{
  "num_hidden_layers": 20,
  "hidden_size": 192,
  "n_experts": 128,
  "experts_per_token": 6,
  "d_expert": 64,
  "d_shared_expert": 0,
  "hidden_act": "squared_relu",
  "moe_layers": [0, 1, 2, 3, 4, 5, 6, 7, 8, 9, 10, 11, 12, 13, 14, 15, 16, 17, 18, 19],
  "router_score": "softmax",
  "normalize_top_k": true,
  "routed_scale": 1.0,
  "balance_loss": 0.00756,
  "balance_bias": false,
  "router_noise": 0.1,
  "router_logit_norm": 1.0,
  "init_std_router": 0.00936,
  "lr_router": 0.00122,
  "vocab_size": 2048,
  "norm": "rmsnorm",
  "norm_eps": 1e-05,
  "tie_word_embeddings": false,
  "optimizer": "soap_variant",
  "learning_rate": 0.00677,
  "beta1": 0.95,
  "beta2": 0.98,
  "max_grad_norm": 0.5,
  "batch_tokens": [65536, 131072, 196608],
  "max_seq_len": 2048,
  "train_tokens": 564200000,
  "max_steps": 4631,
  "dataset": "wikipedia_en"
}
Below are experts of layer 6 (counted from 0) of a mixture-of-experts language model. Rows are named router (the router's row for the expert) and show model dimensions 0-95. Each number is 128 + 32 x the weight over its row's rms, rounded and kept within 0 to 255. Numbers have three digits each.
After each expert's rows: "mostly gets" lists some tokens that are sent to it at least half of the time. This comes from a sample of Wikipedia text that the model never trained on.

# expert 49
router:165181071115132153145110135184150109136139142130154154120154042126155134139156190123114125103173102103092127130083119132116117131104099152086202177169145155134092100135124142139072106119133107119140112156143131101116176125177129094094132132121139094126158143169059150139131104094198136071
mostly gets: " Don", "raz", " Dan", "ask", " Je", " Jo"

# expert 89
router:106123159132154056176142071080102141106145169137119047132108090124079126177138106172116127085095110106099138091115088147127105106075086188148106122103148112106113109133144138148113138094208148134138159122195172101086101139112125128112107135155082091117077108205165131097198154127163114137
mostly gets: " First", " British", " second", " first", " South", " each"

# expert 34
router:144095074127152138129121109147097134106126136149103098081155102101156105110124089120100109153081121079112091081120116107157139108140194136173104106157125083161115074109124150137085115090111111101124161184101115085094136194130109083119182131174177148128126188133130113158073130079127093164
mostly gets: " that", " who", " which", " when", " where", " They"

# expert 79
router:098081140162174138141157154103124126121166140057089108141155193144145134086129152118146175134155099094132096156097165163178122148129211187122149129106174102153158189103167138231111137093107092175119087165107085155097118182159138091092130146161131100131117166097097084160076162128090124140
mostly gets: "2", "1", "0", " List", "3", "4"

# expert 69
router:133090155145134090145072152158118169167119144136148145084165119104085116106147157101113164113128129168135148071105145109164123152126096102175182130089143120113145094101184098153129124086153113157144106161128106090125163150157134132163133095109070143109093206093057151097132181145142174138
mostly gets: " For", "adem", "fter", " Red", "17", "95"

# expert 21
router:135154095115151059133181136072192081097138128187170115121129143156093100178080152155070144131095100138137146124078173093085134145187111127069119101107131127112113105089071112104119113114115201070132122202127136135143108089110122122151090180153140160187053091096177118111088187099139136117
mostly gets: " of", "):", " from", " within", ":", "="

# expert 0
router:167091135116105096160105128194090170141107133087142138161100153132112091144123097073152140094101124164124156104179137146178157135109112146127182146081096128148142185090163186144096152119117123148143127111141106108158090148028105208159188094143097143120161129161088130167196157094065099116
mostly gets: "ternational", " Cons", " Bel", "tal", " Sw", " Loc"

# expert 32
router:112152066117139099115166149094091087080156188147218105156159069136133140209113140115093106118135108123136154135078150113139103098121168134065120127129144156158136128090048125167162140129124125069183131145116145076067130130113107079101134117148105156145066191160146168129119137118168132105
mostly gets: " the", "The", " The", "|", "the", " its"

# expert 67
router:086092196094126114166142152075096113095190112070070132079159172153131152123106093140134204147078127162125054159154145134139089102108146146110090094165159095165192152152136163089085122127119148144131126129130162083121138079083118136170147146127103151119148072091134126123121146118106119105
mostly gets: "echn", "oints", " occ", " prot", "icip", " dist"

# expert 80
router:173141089133135093105137116085137112128102148134113117209118087134127103145169111103081089121078152148105129109103094129133093126125163116143082181135123128125138131127067120120092133135134058136110082154104124111139176097069173058139084091144103116187113104150155091138150147105129118080
mostly gets: "et", " met", "ets", " compet", " camp", " their"

# expert 4
router:098089055131122134115111079079137168125115190150063126075110178151168105081075117141129140137134158151074109108136164165113067105143194138139115107150166138111130076061061159100182110146088147124131139118135128141111082158074168116129178109122139119142189092150183109119140152146107156109
mostly gets: " Lab", "lect", " rest", "ecut", "ab", "ruct"

# expert 26
router:132113203111095056152121130096126153108072147111148133050121119119154131113153055132132180131183111148114204116172136167139118145098105153154172167145089147118113113155162125140112130212189108126107099159116149098156144106077078165199115153115109110098128097105147153100155143084106142164
mostly gets: " M", " m", " F", " Ne", " f", " eff"

# expert 37
router:102111084147094154140149140152136145127136151146176151131120090171126109183127147124091112141111157130151116145114150100124146186123183095079101136082123188182100102101076104108153078085134190092099162104143116134158107131102140100089137126109210110150055157191158100137075111146149077155
mostly gets: ",", " when", " where", " but", "\",", "',"

# expert 90
router:122130155080101164164193095148143152079112122102155115176105113158126136094130088135082177093104099181110144123077094096120129076135107143061099135101130160127100115126142174127114116195158159094148101108087154111146081080192150085116122110144137091075148096039185137156119158209172126134
mostly gets: "ailway", "ootball", " York", "duction", "adium", "ball"

# expert 58
router:132179139140131099122153121098151121125133134156190094123106129146147038203124146154099128136083180101169180166066147141123115204184140194092134107105124166167115119077080104132126146158200164123137153189172111087094121101135138114112187152137143185135121098081170137101162150127131182093
mostly gets: " on", " during", " for", " from", " when", " since"

# expert 62
router:142137133098111125121108092128107124103048177110075137090094130123106105163165166094158146163096203137127191123171167142110192131147087102085093092123127109122101229109174114118119130107104145209075141132107138155120143145141153145125170137083117160149091170114121104175139136186077088161
mostly gets: " album", " played", " released", " made", " held", " built"

# expert 105
router:120099144204127104120122063124190124141130081121085160110112065193128131161090165123086180155124131119138090182129076137108113140056091130117118077054130148138120138100102110107089128101110157116148071136120093133126138138101163117127066114096113091182118090110094142147133101057197169107
mostly gets: " la", "a", " La", " Ma", "ara", "na"

# expert 120
router:135087135138126108119077136131169141134144086180157078111120193106138167176142067170146173083092124151195087091157092195088130130098122078137148142123155167097109153082111142120106097135165104130082111137162090116135145104100119109181175148128180121111139101151079107109180116179123144125
mostly gets: "mp", " Par", " par", " Sec", " Phil", " Pol"

# expert 91
router:129145109105133103063158116088143108151080092086143112191105152100137128088111080113164120116126139149129171100140114062134112155165139134152131129109093101050159109178102140138113114157158107134106165159073073123133079107142117148112132076140078144138127100111115120135209083086135142111
mostly gets: " w", " ref", " comm", " resp", " def", "erv"

# expert 46
router:117085120163154196124091157144138164068174107121058142113110094151109108102063086171127113172120105118109133158196086179158119167152136160166100143061157149113115178126154150122109078117114104161137099117136110177142127109144105186110111127117159048119156131117099133167113144183130142141
mostly gets: "9", "8", "4", "6", "7", "5"

# expert 20
router:137177127118123125181170105160085036160088131156167125159159107152080185118151151122117063124139104126120150112089114144120072197132168182133123084121133161110097110134099101098211096079137179115099145168117108135099102159094082089114065164094154184144079121131177154115101160130179129101
mostly gets: " to", " would", " through", " can", " into", " will"

# expert 99
router:201076123135092146122135167232128088146129133123115133134165186128104126157142152105170104108120160143148102164139143119139093095080129172130152135122160099158205128125190156147127194133112177108162129112090102162090128126044195114122122082110086144104115135158110128169138169070117120111
mostly gets: "An", "Th", " It", "J", "Ch", "--"

# expert 65
router:152124112114113157128137075189129080150131079140137121113115095134134123155108128153130121140100090120122105153147111090069176130144094087170139072143083107097111067159080100135160136133125141142198134108180171145152141054129151170131112098118150101105129178176116103180184125124141125148
mostly gets: "son", " John", " Born", " David", "ford", " England"

# expert 86
router:163096148166140138137149127147080188112190156138177162097116126125092192135109108182096123109186151137105080162147136136155107158148037098108130160195121074140170104163133136119131107106155116131106094142103090126221190157091119140118145108163142187070135075130098100109136079128149154142
mostly gets: "epend", " suc", " Fran", " Nor", " Mor", " repl"

# expert 51
router:166173203143094092137144124110061131143136160082061125098103140170066124134120144100141104126105154078159060169099122095118184084155127126154152119098133146109161105057135096141096147169093113123090107139109112108119108110069089141177120120160118135103108163134094120134088149096167105072
mostly gets: "96", "echn", "992", "ener", "88", "err"

# expert 25
router:163103204173144103112128134080144099134094092095166153116156135157139147089165072109137133131151149113154162170143175172123121131118080189157174192130115087125108137155216192137106146125095129132158137120122143112139067143115100200109137156139172135110139102110132100124151102087081093106
mostly gets: " v", " inv", " V", " app", " ev", " ph"

# expert 60
router:076089113163097129168176070091117124169156152159117166153163093149077157156137161104127160193084113127144172167154091099168134080088142153053130136076139146078125108081106123087120126180146099140158111146118145170082132108105163133091107096135188170126078144136183139126146129146164150090
mostly gets: " a", " are", " was", " were", " is", " be"

# expert 38
router:148135098186155197085080188156160149074175126145109103090153103057169093124063095137133125142107141089139123096194048200149110132163129098194109147121156083129124151139137150122181114130119104107129139128192110159115111114155154192100127165113164087118131136085119116169141118185153161108
mostly gets: "98", "17", "18", "11", "10", "97"

# expert 45
router:109136208114087089129096132094164151119087081128196134095153162146132177063119186148170111144073125147165108142131170133176104149189142148136088087107151108164144202157149114100100153160094129132111129114123079149090144117159120160127156183107163176118083153065099136139113133126071107132
mostly gets: "andid", "irc", " cre", "yp", "ourt", "idd"

# expert 75
router:197119121148134142139083167154113111081151095161184117124165140171135108157205188098185097153151082098178149074128116094198118133118114115187065143123157121093122174110103134177090114115112116128089136138115140105121138148175155096140152089154174152101119133151113138084080146096240177055
mostly gets: "irl", "iven", "overn", "pp", " Paul"

# expert 116
router:140152099167068185099107093168101090105128138098167103173192183135125140158082097131179118113094098083132144135103070059138164110152139120118073110157106117082180165091078166191140127143097115064120169089111161145110163151135130154128110084157162118187177075138114115157134068153083118135
mostly gets: "oung", "omen", "ople", "eek", "estern", "elf"

# expert 124
router:140127153100146123094121171094132130113154135108115137079159179086114148133073153100080095161163084073110153146124176080114136121158149069135108077097173124097138157165146122094122149092165147094095183120100165145086105152160110106163196102136117091131084131125136147117118126141106113072
mostly gets: " used", "osed", "ted", "ided", " known", "ized"

# expert 88
router:083124107112134122152182187137147067142113147148109138163105120181101137155101150079106127153123120108083135101158091099155163130110161138119115142061151200172074123135085062126174075128119135148132111083115078145197111118158140081107137144114111154148103127152138159082111109093140069141
mostly gets: " and", ",", " or", " &", " /", "),"

# expert 33
router:126120130083122164155130082140159145127123137116153172141128161114149165126074216150195134122165115133125078091186129145097075133175084139173112170106126083223122152106105156172111177094072159100129117163119099129088131157161152136114092125107183136116115096119077140121123102103119115116
mostly gets: " kn", "alf", " Sch", "osp", "idd", "istor"

# expert 14
router:112141110131173198106158132166088098124166105163152139170069144166118094143181090075098093130117096092128082098120155160112141176167133139044126145090157165159102069126134106158155112076084157104160151144097114113189088147091135069088131094145133153103110133151158085104103170121168084192
mostly gets: ".", ").", "\".", " .", "!", ".."

# expert 114
router:108130167120100082128185094075085101122109131183145079126124080137118103127162145150155096128119141141150155126089118124122123132112133178113101127122150133129126109084067189122157109115147139120110148096133131112123083123130157094131102177163100157132029097175070096043078082132158118166
mostly gets: " their", " the", " her", " its", "ootball", " his"

# expert 61
router:106128166164109164126138190126080093140161159115131169138160163161122106182107104120089098152134125151170151159075122147146125179101182116071204076123146129179153208084124139120096159134168135082106200161101111134086151144122139129097159153119117182169088114149153190103114186158097160094
mostly gets: " with", " from", " after", " at", " during", " when"

# expert 48
router:072162128036151139169075155124144100095162089134129116091140045083179167104066169093144096165083134145050072140211159188093131138091179135059094112160113121176116114152158125101150161093125124139159101102095125088174149116133141111109072131121085161130067123120140142119079144066158110134
mostly gets: "ilitary", "irect", "resident", "ajor", "ivision", "itle"

# expert 24
router:133077111108134155156083115134142085109152202193078102154175101150079104167134134134069116117114122111063128124124189160075096103123151093063120161120111122132121106078096143081129030136208183112136128125181164141141147130157076073151116145106118103094162107155138152172092171149134093083
mostly gets: " some", " most", " other", " several", " many", " these"

# expert 8
router:099154143154106153149143193118165136130151159194126118102148111109109160120151105137099112165166108110131121088118143097130126170096123147149153129167110085102162137132173101108128103126116118121099097136154191121096167134148144095141144053094114082118135151130158135101144129050160200163
mostly gets: "005", "ana", "86", " char"

# expert 85
router:158153069109175115158148200080097140149161051157107149176045112169172154203142168097075134200157123132136193062139092156146120106071106137143145105089100114185124076144163130187139133098098077101088140155097146073168141123136089089144143136183141078156156128145163134129101103195138150097
mostly gets: "=", " \"", " '", " based", "',", "{"

# expert 123
router:109109080109103166118164108194101134148158112110132066117100120123172138129151005157169149099117122089172114142159120140148178111161074085102114080151154145134150083041081154141145158128145103101106116107111148096158131122101146096109195115133154126140088163182094103155115084177149127174
mostly gets: " England", " States", "born", " German", "ether", " York"

# expert 15
router:122098184109108084139103160063150138121103106132157083024086136126109135112072053147160078115104087111157103158090190135083121126124125156164179089201086086213111078070121115118127109150091099122095104117146099118107081137066153181128113159115107137196074122118157130126143073140138124105
mostly gets: " Sam", "am", " organ", " Phil", " Austral", " prom"

# expert 121
router:103080104076121120165132082144111122142143194188127097127083082140145162218156077199094135137084131154151197124110084132096106110106139128174090116124117151130116176122118114171119103159131106138121120123120179142049116166059079133126132167165097096163076118115109132119197132032160131139
mostly gets: " The", " his", " this", " This", " her", " national"